Weights of a small mixture-of-experts language model, trained from scratch on English Wikipedia: 192 experts in each of 9 layers.
Below are experts of layer 5 (counted from 0) of a mixture-of-experts language model. Rows are named router (the router's row for the expert), up (a neuron's input weights, with its number), down (a neuron's output weights, with its number) and show model dimensions 0-159. Each number is 50 + 12 x the weight over its row's rms, rounded and kept within 0 to 99.
Before each expert's rows: "gets" lists some tokens that make up at least twice as much of what it gets as of all text; "comes before" lists some tokens at least twice as common just after its tokens as in all text. This comes from a sample of Wikipedia text that the model never trained on. Tokens count by the router's weight.

# expert 174
gets: "s", "th", " States", "a", "ation", "'s"
comes before: " of", ".", " and", " was", "'s", " in"
router:44 50 41 27 37 19 36 44 63 53 62 57 62 57 66 44 31 60 51 42 71 84 49 31 52 66 41 43 38 64 61 13 60 61 71 29 62 54 44 56 24 52 49 62 46 26 43 65 52 39 60 62 45 37 37 48 67 58 58 67 47 59 61 44 65 43 48 29 58 45 68 37 45 50 62 71 61 39 36 47 51 36 46 47 39 34 57 50 49 62 57 35 75 27 52 32 63 35 47 56 77 31 53 57 69 55 53 45 53 63 44 43 58 46 55 44 47 49 53 63 61 40 47 55 58 45 41 46 63 61 34 41 48 37 39 39 54 50 67 56 49 61 64 64 58 60 57 49 48 53 47 46 48 51 42 52 43 71 58 42
up0:54 49 41 58 53 49 51 75 62 62 48 55 67 37 23 40 35 47 57 65 44 59 62 46 75 43 50 56 32 31 57 48 39 60 35 53 46 47 76 31 40 52 60 42 38 48 47 57 43 53 78 69 31 45 40 36 56 50 63 51 51 51 46 39 71 43 45 24 49 48 78 65 45 70 41 46 52 57 44 45 57 69 39 64 59 54 39 51 64 52 48 49 61 36 34 36 25 46 82 55 54 48 45 40 52 40 45 67 46 54 50 38 55 69 52 61 46 25 46 44 41 34 54 64 52 56 24 50 44 47 44 34 56 38 52 61 45 46 44 72 59 51 43 47 71 55 43 40 75 51 57 32 36 33 60 55 39 30 67 56
down0:64 44 64 51 41 67 32 39 54 47 44 55 32 59 50 54 56 47 55 56 55 26 65 54 33 61 49 41 47 56 55 56 39 65 68 39 35 50 33 59 74 66 19 68 55 44 48 64 70 52 48 56 34 52 30 62 42 30 32 35 61 39 59 47 47 60 59 38 63 52 37 39 53 58 32 57 48 73 59 47 41 50 39 26 55 26 42 44 35 41 49 42 32 57 63 36 70 38 58 45 65 62 37 39 70 59 75 50 45 44 39 58 48 49 38 46 34 46 32 79 55 37 63 52 47 73 51 57 41 58 61 63 36 47 54 46 48 41 28 61 46 44 54 54 50 53 40 64 53 52 63 54 74 54 50 28 43 73 60 59

# expert 177
gets: ")", "s", "\"", "es", "ers", "e"
comes before: " and", " in", " of", "\n", " are", " were"
router:53 44 41 39 42 28 51 45 41 55 65 42 27 44 51 43 45 43 53 60 55 45 52 45 56 48 61 31 67 55 58 33 86 48 68 38 25 46 53 49 27 55 69 79 53 29 65 60 21 65 62 35 50 43 35 56 45 25 45 49 60 47 63 44 47 49 57 49 40 58 57 37 62 56 32 31 53 43 66 47 52 57 39 56 35 38 42 46 64 50 55 64 68 37 61 34 37 42 45 38 65 58 49 33 60 60 58 57 49 57 45 60 52 56 64 46 56 44 42 43 60 46 63 35 53 45 54 67 67 48 26 39 52 53 53 50 55 55 69 65 56 66 75 37 66 73 60 51 51 29 32 51 37 61 73 60 31 48 40 52
up0:41 56 37 54 58 30 61 67 35 38 35 45 46 62 30 43 44 73 48 52 68 62 58 47 58 45 39 50 55 42 36 45 60 61 53 37 51 53 59 40 53 41 43 43 65 63 27 45 44 47 67 25 61 75 37 35 38 51 50 42 55 53 54 53 83 53 52 57 41 81 60 59 50 44 42 37 60 47 50 29 61 52 41 53 45 62 46 47 35 72 63 37 34 61 53 49 44 78 64 41 72 57 52 48 48 45 72 58 43 39 50 65 46 74 63 61 77 70 43 32 38 41 58 45 33 51 43 48 55 47 30 33 39 56 58 33 46 54 46 38 47 53 41 70 51 77 46 32 63 47 40 35 56 63 63 34 50 49 53 62
down0:39 45 63 69 39 46 63 51 42 53 41 52 42 35 44 64 64 52 33 46 54 35 55 38 50 55 65 52 19 31 82 51 47 34 59 21 34 50 58 40 45 45 66 37 53 67 60 35 39 46 44 49 61 39 42 60 57 48 29 41 26 63 53 50 46 59 75 40 62 38 33 67 64 43 60 36 55 30 43 57 40 41 66 57 57 58 56 35 69 50 73 61 64 52 79 30 60 46 53 36 50 48 41 61 52 48 34 64 57 54 43 69 40 28 40 45 46 46 33 60 67 37 55 48 55 37 47 62 32 57 64 64 42 50 56 49 58 58 44 32 57 74 41 56 51 31 54 58 44 61 70 61 33 65 52 46 50 49 57 44

# expert 154
gets: " |", "|", ";", ":", " —;", ");"
comes before: " ", "\n", " 0", " 1", " 7", " 6"
router:55 69 56 32 52 56 54 42 44 38 72 40 72 39 38 48 49 46 57 33 53 44 57 54 54 73 36 33 44 59 46 77 53 50 49 42 57 42 42 65 40 38 54 53 49 37 47 78 45 40 42 52 49 35 53 43 48 60 66 61 41 34 41 42 65 66 50 29 51 40 58 47 72 68 41 77 40 89 44 41 29 44 46 46 40 52 66 47 48 41 53 51 34 29 63 61 72 38 65 43 52 47 57 41 44 48 36 44 34 39 34 50 74 60 70 60 51 47 52 58 44 61 35 38 49 46 54 64 57 33 57 39 50 64 61 68 59 51 45 48 49 52 25 43 71 47 56 51 46 55 49 14 59 52 28 37 50 38 48 33
up0:29 42 51 43 49 50 36 71 55 57 64 58 46 34 58 49 40 46 37 59 38 69 50 42 71 62 50 39 65 51 39 42 48 65 67 57 50 50 73 62 33 36 74 47 49 53 58 38 61 58 59 37 55 66 49 46 71 32 34 37 27 56 61 42 43 47 54 58 50 46 41 44 44 30 53 38 58 39 70 60 56 21 52 47 55 56 34 44 65 53 61 58 61 67 77 60 69 35 34 59 61 51 37 61 29 64 43 63 70 43 48 20 46 34 34 49 51 43 51 61 63 48 57 52 50 54 43 51 40 49 62 74 32 35 44 57 45 69 62 44 66 43 50 51 55 75 41 48 83 67 58 56 44 58 60 49 56 47 46 39
down0:39 50 44 62 59 63 42 37 51 66 26 60 44 37 58 36 65 58 67 50 49 56 52 64 44 59 62 43 42 66 60 45 60 48 46 65 62 65 57 36 52 65 59 46 66 55 45 34 54 47 33 41 48 44 60 66 18 59 29 54 55 58 50 71 67 39 52 67 59 37 14 42 51 46 73 63 44 37 76 32 45 72 53 69 46 49 62 49 41 46 49 52 37 63 46 51 46 45 65 40 47 46 58 58 36 65 25 42 32 43 31 47 51 50 26 53 42 63 52 59 19 58 51 51 49 63 74 54 45 30 62 61 49 25 53 60 37 28 47 31 53 50 48 60 35 48 44 47 53 67 37 52 58 64 55 54 44 57 57 37

# expert 28
gets: " in", " on", " to", " of", " for", " from"
comes before: " the", " a", " his", " an", " their", " this"
router:43 56 42 53 40 76 56 59 61 58 56 33 67 50 30 48 57 33 58 49 64 42 48 71 60 47 47 47 54 42 32 40 68 42 28 62 38 56 43 38 76 49 65 41 52 60 35 42 75 49 30 36 53 43 55 47 41 26 28 29 64 51 43 69 68 65 56 48 41 41 51 62 58 55 55 52 52 31 44 49 56 30 56 24 53 42 61 41 46 43 57 43 44 61 35 55 59 40 58 73 50 50 51 54 69 35 51 46 46 60 54 47 55 61 27 36 61 32 35 57 52 52 39 33 71 27 51 71 36 47 63 41 41 70 60 47 62 33 48 49 58 62 52 54 53 44 60 68 24 63 58 44 74 57 32 57 37 53 54 40
up0:32 50 43 43 43 57 56 62 37 65 52 38 59 39 63 64 11 50 53 69 58 60 47 54 57 39 41 49 59 52 70 46 67 50 55 51 29 34 47 64 48 64 59 40 44 40 64 66 52 35 47 54 52 64 50 78 54 35 33 36 44 51 32 52 57 38 54 46 37 70 34 38 51 39 51 53 58 46 73 42 66 67 49 44 58 53 65 54 54 42 77 49 45 43 58 79 39 52 28 45 59 65 37 46 39 52 45 67 59 62 46 34 68 59 49 34 54 43 35 74 62 47 26 28 40 51 37 71 47 38 45 54 37 46 72 52 42 34 53 82 61 50 61 65 53 51 61 58 34 51 53 63 54 55 64 42 53 57 52 41
down0:70 43 51 56 55 39 56 43 38 61 72 46 49 39 61 39 42 24 71 30 50 60 39 50 35 42 43 56 52 66 48 49 67 74 61 53 51 45 75 66 54 36 71 40 43 56 59 52 40 54 45 64 57 27 37 30 58 64 37 32 55 59 38 36 70 48 52 48 69 57 43 71 61 66 39 55 37 49 27 68 51 57 66 53 60 45 58 42 40 42 64 44 40 43 51 42 58 43 68 92 32 42 41 47 63 52 49 43 51 59 56 69 54 57 40 64 25 45 47 40 41 38 40 49 69 55 34 30 48 48 33 45 59 50 54 50 28 56 32 46 43 57 53 57 36 47 31 39 49 67 57 36 45 54 75 45 51 48 52 49

# expert 99
gets: " is", " was", " to", " on", " are", " were"
comes before: " a", " the", " be", " not", " an", " also"
router:61 74 36 33 25 59 37 50 59 33 26 46 80 62 26 58 47 53 34 45 65 48 33 60 70 45 31 34 42 52 45 30 48 66 69 35 36 53 51 27 69 53 66 41 46 39 42 39 56 27 46 42 54 57 63 57 31 41 56 48 35 72 63 51 41 60 41 48 36 49 41 52 28 48 63 53 47 50 52 54 53 39 54 49 52 56 62 55 57 25 66 57 32 71 56 56 29 37 61 64 44 74 53 57 46 53 38 62 50 61 50 62 51 50 46 35 49 47 28 57 30 53 36 48 69 64 42 61 65 29 56 49 47 45 39 68 50 54 69 56 48 56 46 69 58 42 57 71 44 59 37 53 44 58 42 58 37 60 49 45
up0:57 51 50 35 48 61 53 43 46 43 46 70 52 47 44 54 38 67 43 55 45 62 42 35 57 50 57 51 54 51 50 49 66 59 74 57 45 60 46 34 52 67 63 37 68 52 47 48 37 41 50 72 35 53 56 56 51 65 57 44 71 38 63 67 52 42 68 35 32 82 42 52 82 63 40 43 38 64 41 37 42 47 36 54 37 38 43 45 80 50 34 42 56 42 59 53 31 44 63 44 41 43 56 41 46 56 73 43 55 46 41 50 51 71 71 53 36 70 45 60 42 58 35 33 27 39 63 33 37 41 49 70 26 36 41 22 45 43 50 71 47 34 35 63 71 56 52 45 33 48 54 42 29 62 46 58 43 65 55 53
down0:24 75 55 51 58 44 43 47 74 15 44 34 40 64 41 55 57 46 48 48 67 58 72 50 52 47 66 70 56 32 47 52 50 41 32 54 43 56 45 41 46 32 34 61 47 60 61 25 49 52 36 56 57 39 53 31 72 38 41 48 61 45 33 31 51 43 60 37 36 48 51 55 64 58 67 58 48 62 66 59 41 42 52 46 55 26 53 66 53 38 43 54 53 55 56 37 64 64 71 62 48 65 51 47 31 56 53 47 35 55 49 79 63 23 34 28 49 44 32 51 39 49 48 50 46 66 61 61 55 41 42 51 50 33 35 43 47 32 43 62 57 57 42 65 47 63 43 46 52 60 49 47 66 51 76 62 78 45 62 37

# expert 31
gets: "\n", " ", "==", "|---|---|---|---", "===", " Notes"
comes before: "|", " |", "|---|---|---|---|", "|---|---|---|---", "===", "|---|---|---|"
router:68 57 53 45 50 75 52 61 61 49 62 41 50 50 55 33 45 46 64 63 37 61 36 63 51 39 40 63 44 53 22 27 69 52 34 71 57 40 50 52 50 61 47 46 66 66 43 53 66 55 68 36 60 61 36 53 45 61 21 23 25 34 53 55 68 52 52 48 62 37 33 58 67 34 51 46 44 53 47 49 51 61 59 61 49 45 66 37 46 59 46 37 40 73 72 38 56 68 56 42 36 40 48 49 52 62 55 40 58 48 64 39 53 36 37 65 65 30 49 47 44 54 17 58 60 58 52 44 39 50 44 50 42 55 63 38 51 34 35 61 53 18 30 48 66 54 27 53 35 51 55 36 51 56 70 43 62 47 56 50
up0:73 47 30 41 59 58 30 44 76 60 48 63 54 35 43 53 56 31 33 45 60 56 42 37 58 72 65 43 75 48 43 30 38 79 37 54 35 40 78 25 58 35 59 57 68 66 31 54 41 66 51 55 45 32 41 51 55 44 61 58 50 54 41 70 56 37 45 61 31 34 53 51 51 45 47 57 64 40 44 57 58 41 43 37 33 42 58 47 70 58 93 35 52 58 67 60 46 58 43 59 51 50 52 36 69 65 51 48 54 55 50 48 44 62 50 59 31 62 65 44 33 56 45 34 40 58 41 55 61 65 51 50 40 62 66 45 34 33 56 39 47 51 44 38 56 44 34 47 47 59 37 58 33 42 47 55 63 44 59 34
down0:52 58 37 50 47 29 47 54 31 54 42 56 49 39 80 49 55 64 46 54 47 42 41 52 56 53 46 57 47 24 55 64 47 33 50 47 41 58 38 45 51 47 53 61 43 45 67 45 80 66 51 56 62 62 41 43 40 46 42 72 55 60 39 52 11 41 35 43 61 57 68 70 45 52 34 32 47 47 57 53 45 99 37 39 71 37 51 67 60 45 56 61 50 56 52 55 45 51 49 32 40 66 37 44 40 60 44 75 42 50 33 37 54 56 46 44 68 22 58 70 31 73 50 52 51 54 44 53 71 46 49 51 62 51 30 53 39 45 49 42 49 53 59 64 43 50 45 51 32 34 52 30 51 59 58 59 49 39 60 52

# expert 103
gets: "s", "es", "ers", "ies", "ens", "ations"
comes before: " of", " and", " in", " to", " were", " are"
router:36 58 64 23 32 24 34 60 43 46 72 35 49 34 72 66 55 43 41 56 75 59 42 56 64 21 57 59 47 53 55 41 66 43 57 42 51 60 62 38 31 46 69 43 41 34 68 57 40 57 49 55 55 49 51 59 38 53 64 59 52 59 72 34 49 40 54 40 46 43 56 46 52 54 45 28 47 36 62 56 48 52 67 56 26 47 62 49 66 46 63 40 64 27 44 43 40 42 53 67 60 54 33 46 50 67 67 68 52 68 29 57 38 50 59 42 59 45 51 52 39 47 35 35 33 45 52 65 47 43 56 62 56 55 28 65 59 41 45 56 39 63 64 31 59 75 53 60 40 52 30 51 37 38 82 50 51 47 56 42
up0:62 65 50 54 56 41 48 59 54 34 48 54 59 49 43 72 44 44 51 37 41 68 32 59 62 35 13 26 47 52 39 66 70 52 56 49 60 49 59 33 47 53 54 46 47 45 53 49 34 53 31 41 39 37 41 49 45 65 62 54 42 42 28 51 49 44 53 44 39 56 68 73 53 50 48 39 74 43 55 38 45 47 53 28 53 38 62 60 38 44 45 73 65 74 44 47 57 60 37 37 49 40 48 22 43 51 56 79 45 47 30 57 70 49 67 51 41 63 62 37 46 56 32 78 66 30 56 59 72 44 37 47 42 60 49 62 45 45 35 25 55 56 43 43 49 50 58 63 33 47 50 32 60 39 43 31 55 30 36 47
down0:53 59 46 66 50 74 57 23 61 67 63 74 64 37 56 24 62 65 43 34 46 51 63 57 63 41 58 80 34 52 52 28 77 38 57 46 57 37 26 58 38 65 51 43 59 55 66 60 57 48 53 35 46 46 56 43 41 36 45 60 47 41 48 58 48 67 66 52 44 55 38 51 64 48 48 47 33 47 32 57 50 47 48 43 67 72 71 49 32 53 52 48 47 69 53 24 73 42 57 41 37 41 57 64 50 49 59 58 52 49 40 53 43 43 43 60 55 53 39 46 59 47 60 53 33 47 24 48 35 48 41 32 52 51 56 49 57 39 44 59 20 50 40 67 49 14 49 32 53 58 59 42 34 58 58 51 53 37 37 33

# expert 53
gets: " and", " to", " by", " with", " of", " or"
comes before: " the", " a", " his", " be", " other", " an"
router:65 60 50 67 42 67 44 56 67 56 47 46 77 62 41 68 48 44 49 38 38 38 61 51 59 37 36 47 59 23 62 46 48 58 29 62 32 67 72 31 73 72 58 59 38 75 33 53 71 60 64 36 57 43 42 47 57 50 60 35 50 49 53 42 53 82 52 40 50 35 75 50 37 44 64 47 69 33 49 47 24 59 49 55 55 48 40 44 50 41 78 62 35 42 43 46 51 63 53 44 52 62 40 41 52 60 33 51 53 30 64 49 59 44 32 33 56 34 45 43 42 67 45 38 44 55 58 55 52 64 51 59 48 27 57 49 53 50 60 35 50 64 65 47 69 54 54 40 39 60 40 57 46 38 37 31 39 58 39 30
up0:53 45 47 58 43 64 32 55 45 57 51 50 66 37 39 29 24 48 52 45 63 60 49 64 56 42 43 56 62 53 64 49 67 51 51 77 30 51 43 52 43 41 46 48 72 55 42 59 62 41 54 42 45 57 49 61 30 47 60 77 50 28 83 69 66 59 65 46 53 47 63 50 44 48 68 55 51 54 40 58 57 12 37 26 55 40 69 53 24 75 68 51 36 59 40 65 40 31 42 63 39 54 36 36 47 47 62 23 43 53 64 70 55 66 60 74 57 60 27 56 50 54 48 54 41 44 60 53 46 47 51 51 65 43 65 38 42 40 60 39 53 55 57 38 53 44 31 57 35 69 40 57 48 49 61 47 41 44 54 44
down0:44 51 59 31 44 76 39 68 20 45 56 54 65 50 53 53 71 34 72 39 35 55 37 55 19 45 56 58 58 61 42 59 40 45 27 33 53 71 54 64 36 61 62 47 55 64 50 52 51 68 56 58 62 48 36 48 51 50 56 72 37 56 11 49 41 58 37 47 44 41 52 58 35 59 52 37 60 48 44 56 43 71 36 46 56 47 38 59 63 36 23 67 42 51 61 46 61 62 56 59 37 41 57 58 56 67 42 61 51 56 55 52 41 44 68 61 56 36 65 54 61 57 43 51 29 71 48 68 43 55 38 39 62 44 35 38 42 60 41 60 56 41 48 49 29 41 82 40 60 51 40 68 54 53 51 51 55 38 25 50

# expert 8
gets: " May", " August", " October", " January", " March", " November"
comes before: ",", " 202", " 201", ".", " 2", " 200"
router:55 49 49 43 41 58 50 43 48 52 69 38 40 61 66 31 53 36 73 63 48 59 19 22 32 66 71 61 42 60 36 51 36 38 49 24 48 54 44 43 43 70 44 51 39 61 56 48 48 46 39 71 59 43 57 73 32 40 46 78 58 34 39 53 41 38 44 46 55 60 46 40 68 53 36 57 62 35 78 49 47 56 52 53 64 35 41 68 60 41 36 49 32 66 45 68 64 68 46 75 40 48 37 63 48 48 35 43 43 23 56 48 55 51 64 51 57 61 57 68 65 52 47 42 63 49 54 69 62 62 52 31 57 55 59 39 59 63 53 53 68 36 54 49 35 58 46 44 39 25 52 50 38 49 46 67 41 50 37 54
up0:71 39 47 56 44 49 41 48 34 60 58 56 52 45 31 52 42 57 59 42 53 59 65 23 47 64 46 27 79 45 40 51 55 50 69 67 63 43 59 52 30 42 70 26 41 31 28 48 67 56 31 36 36 40 32 60 57 39 55 59 33 61 79 68 59 60 46 54 45 37 45 55 48 47 55 53 66 52 34 44 32 46 25 57 48 50 47 51 62 72 60 56 44 61 64 50 67 52 37 55 36 58 65 53 30 46 72 46 77 44 41 43 51 43 64 40 53 57 52 63 50 51 36 49 38 21 55 50 87 37 60 63 39 61 53 57 57 46 46 36 46 31 40 67 43 48 46 52 50 53 43 46 47 56 63 57 40 41 46 49
down0:48 45 57 52 49 62 54 52 45 49 66 39 58 56 43 53 50 38 52 82 71 68 43 59 33 32 63 64 48 83 46 42 46 25 36 57 31 57 42 45 43 32 58 61 37 43 46 59 40 88 55 64 43 54 65 49 59 25 43 64 65 48 28 57 39 57 59 26 51 38 58 48 34 60 50 41 64 39 56 42 38 56 55 71 44 53 62 61 48 27 50 43 23 55 40 63 42 24 48 62 47 51 46 41 49 54 53 50 36 49 57 43 54 58 56 62 37 58 42 62 35 53 64 57 58 53 33 63 48 52 46 67 50 30 43 70 58 32 40 59 91 45 46 53 34 41 46 44 45 35 57 53 59 42 39 46 40 54 52 47

# expert 169
gets: " |", "|", ";", "-", "|---|---|---|---", "|---|---|---|---|---|---|"
comes before: " ", "\n", " Votes", " 1", " P", " %"
router:70 61 67 47 51 52 73 60 53 49 48 57 55 43 34 44 52 40 34 49 39 42 47 66 31 49 61 52 43 40 37 68 42 60 36 31 69 38 39 59 41 41 72 57 41 59 58 71 52 49 75 42 54 42 31 47 55 49 66 21 34 41 47 47 63 55 58 31 66 44 45 48 59 41 31 70 53 65 37 60 52 46 34 71 42 39 49 47 41 51 55 45 62 50 66 58 51 61 75 29 32 43 70 36 67 61 43 33 65 49 53 66 50 49 49 51 39 64 47 64 59 49 61 56 39 46 59 52 48 38 60 32 43 65 66 49 61 43 39 81 40 31 28 41 62 66 50 54 48 38 41 26 32 58 35 35 54 56 57 45
up0:46 39 57 37 55 45 43 36 49 43 44 58 42 53 52 78 12 78 31 56 40 59 41 54 57 40 46 44 35 44 56 48 45 34 56 48 44 38 67 47 31 47 41 38 45 51 43 42 47 31 42 26 62 50 49 65 46 60 50 37 41 47 64 55 60 51 62 41 43 49 52 78 18 45 76 63 47 45 37 66 60 43 30 53 51 38 38 46 63 42 58 49 41 65 54 51 77 62 52 46 57 37 61 66 52 54 52 57 48 60 45 48 47 38 61 77 49 57 54 44 69 41 24 49 34 31 47 38 64 51 53 52 64 47 74 60 54 53 55 65 26 54 46 54 56 26 31 41 55 69 46 42 63 63 51 67 44 35 64 64
down0:63 52 49 44 55 62 47 50 41 48 52 17 59 58 61 35 53 46 57 51 63 78 37 61 41 63 52 69 50 37 49 43 56 70 42 48 61 36 78 57 59 41 42 56 51 55 43 69 58 66 56 66 50 42 61 49 51 38 70 55 50 50 45 36 60 45 33 48 37 56 45 58 43 23 64 42 55 67 53 64 57 32 50 28 22 39 48 64 59 54 45 35 46 38 56 66 70 38 63 75 47 74 39 53 51 36 49 34 53 55 55 45 63 37 59 32 44 53 29 58 37 53 43 40 51 63 44 69 42 35 50 56 42 47 61 69 47 62 73 67 58 26 49 34 54 52 42 54 42 61 40 37 61 42 24 33 42 36 33 39

# expert 75
gets: "–19", " 18", " (18", " (19", " 17", " 197"
comes before: "7", "6", "8", "9", "5", "4"
router:47 17 42 51 53 40 53 54 61 62 69 59 48 71 61 63 54 72 60 57 34 49 58 32 58 66 56 49 49 52 69 40 37 44 48 34 45 39 61 25 41 39 76 67 45 43 29 51 59 42 41 56 33 47 56 45 41 38 41 77 50 51 42 48 62 36 38 34 36 70 57 55 49 44 53 36 55 56 75 52 31 48 33 48 61 39 38 55 43 46 36 67 58 63 48 56 41 54 39 74 53 54 57 52 55 54 42 67 52 39 54 49 68 60 60 52 39 49 68 65 38 29 59 66 33 33 53 56 53 62 48 32 47 51 39 31 40 60 43 70 34 58 64 65 28 40 28 46 56 55 48 53 42 74 51 42 28 66 61 48
up0:51 56 49 55 47 45 41 54 19 54 47 57 44 45 53 52 56 65 64 38 52 73 52 64 69 30 56 40 72 40 38 58 37 42 47 53 19 44 40 40 60 48 60 51 47 52 58 36 48 45 62 45 55 59 32 46 42 64 48 39 56 58 48 57 49 41 34 23 65 55 71 74 41 66 41 48 59 54 62 31 62 56 47 48 40 53 55 56 42 56 60 59 42 50 53 49 71 53 25 59 67 48 44 53 49 47 39 65 26 51 39 49 51 62 72 62 67 72 58 43 46 46 31 42 62 54 47 63 39 45 37 54 21 60 48 51 65 66 38 38 36 51 32 43 44 56 51 47 60 21 77 43 79 40 72 70 51 33 54 54
down0:60 58 54 52 32 53 43 47 33 61 43 46 34 56 55 37 44 27 61 64 47 38 59 52 37 43 54 78 73 60 57 68 62 46 53 48 38 57 61 57 55 46 38 53 55 35 71 43 38 35 48 27 51 56 46 42 49 35 51 63 50 45 51 23 54 55 68 41 44 43 51 52 54 69 47 71 41 52 27 50 65 38 43 50 77 57 55 49 54 42 34 55 56 54 42 75 59 47 50 70 30 56 55 73 56 60 38 27 50 30 52 55 69 50 43 49 49 32 57 66 23 61 59 57 56 49 46 69 48 20 53 50 52 65 51 43 52 60 69 25 36 44 55 47 38 65 57 53 44 50 48 39 53 74 73 37 50 26 63 44

# expert 94
gets: " as", " was", " became", "ed", " a", " made"
comes before: " a", " the", " to", " in", " an", " his"
router:53 72 25 38 46 55 49 37 57 42 72 56 73 65 40 54 35 62 33 54 64 59 47 65 47 38 64 33 73 48 48 33 63 73 70 46 39 51 58 48 67 61 57 60 47 51 40 41 58 37 50 47 57 50 56 29 24 42 48 50 50 52 37 47 44 60 56 59 56 71 39 40 46 41 25 46 39 45 48 49 52 65 71 71 57 66 77 61 42 51 61 39 58 50 41 45 34 46 33 63 60 42 60 54 66 41 56 73 30 63 50 58 56 55 38 51 61 52 42 50 28 45 32 46 37 49 53 40 29 45 39 62 26 62 42 50 61 59 38 44 32 69 48 46 33 47 43 52 52 74 43 54 39 41 57 27 53 29 50 38
up0:43 34 40 36 65 33 40 48 64 56 34 29 51 62 36 46 60 49 44 45 35 52 28 62 50 59 50 41 63 51 42 35 26 56 55 51 59 65 65 60 43 45 52 17 29 54 58 42 66 43 49 58 44 43 65 43 52 24 53 55 21 49 51 38 52 55 59 51 51 60 38 48 41 58 56 61 50 63 68 48 30 44 23 51 46 68 39 51 57 60 66 44 55 72 48 54 54 60 66 68 67 42 32 41 47 49 24 69 46 54 63 54 47 55 49 55 45 67 52 43 53 26 51 63 47 52 54 60 34 44 46 50 21 63 39 63 55 38 50 55 72 34 25 51 57 71 63 52 52 44 20 56 57 41 51 53 52 43 52 74
down0:63 36 51 44 48 56 55 40 49 57 48 52 75 42 46 38 38 48 62 68 69 61 52 54 53 28 50 48 40 53 46 37 49 39 55 50 59 50 43 53 64 43 67 31 86 51 47 52 31 44 32 60 64 50 60 27 58 68 55 47 73 32 54 31 53 57 53 49 56 68 45 50 46 55 47 52 58 44 42 43 57 70 62 41 53 41 45 18 50 51 51 31 52 46 64 50 38 62 61 78 47 51 44 73 34 40 44 50 52 15 28 40 42 43 44 73 61 62 37 50 64 23 36 55 39 51 38 44 20 56 53 54 54 46 46 51 37 68 54 38 49 80 66 43 51 59 48 50 54 60 47 60 36 53 69 41 60 58 49 66

# expert 16
gets: " and", " he", " which", " who", " He", " that"
comes before: " was", " the", " is", " had", " has", " he"
router:53 68 60 44 51 47 44 43 83 60 67 46 68 39 38 56 39 55 43 51 42 32 47 42 63 57 52 57 67 44 56 33 82 52 54 55 55 52 53 40 52 50 73 35 50 46 33 31 62 59 67 64 28 72 29 53 41 54 73 28 70 55 38 45 40 80 32 46 40 50 63 62 44 62 30 51 77 55 44 45 32 58 33 50 30 52 53 49 54 38 58 51 42 44 39 44 68 52 40 44 64 41 39 42 55 53 39 46 50 52 58 51 52 37 51 28 47 46 51 37 32 64 53 52 56 58 35 72 31 48 31 56 45 32 61 35 52 48 61 62 57 50 45 56 58 46 43 66 50 67 32 65 54 62 29 41 37 38 38 53
up0:41 58 46 46 46 46 44 39 51 69 38 80 42 63 46 46 52 65 54 72 61 49 50 62 52 51 52 36 58 54 46 57 26 59 35 61 38 48 45 60 46 61 40 60 33 57 64 42 50 69 58 40 42 32 54 47 37 57 32 65 56 36 61 49 45 45 39 49 47 54 52 50 43 46 55 56 51 64 78 44 50 59 43 42 66 42 46 42 45 35 52 68 36 43 52 60 57 57 57 58 61 75 48 66 40 49 46 43 36 50 63 54 56 63 53 51 16 39 36 55 49 29 72 39 30 59 38 66 58 58 54 24 43 54 49 69 53 81 53 34 22 38 46 41 36 54 35 57 65 34 81 57 41 37 64 48 43 69 71 67
down0:45 65 46 40 57 51 44 49 36 44 10 54 71 29 43 45 43 58 31 40 46 59 27 65 52 41 47 63 46 49 51 67 71 35 59 64 55 50 58 44 33 63 61 65 57 46 52 65 60 57 61 53 74 45 28 47 56 62 52 36 66 49 47 51 64 64 68 54 54 54 62 42 55 51 52 52 73 49 38 42 37 55 52 39 55 53 54 51 35 59 50 34 51 61 49 46 52 39 44 40 50 46 50 43 50 64 41 43 63 53 49 75 37 48 80 44 43 51 51 49 51 71 52 50 63 59 57 47 45 46 45 70 55 64 54 42 38 41 22 53 45 28 72 71 54 21 41 42 32 17 33 32 44 26 50 50 72 56 46 59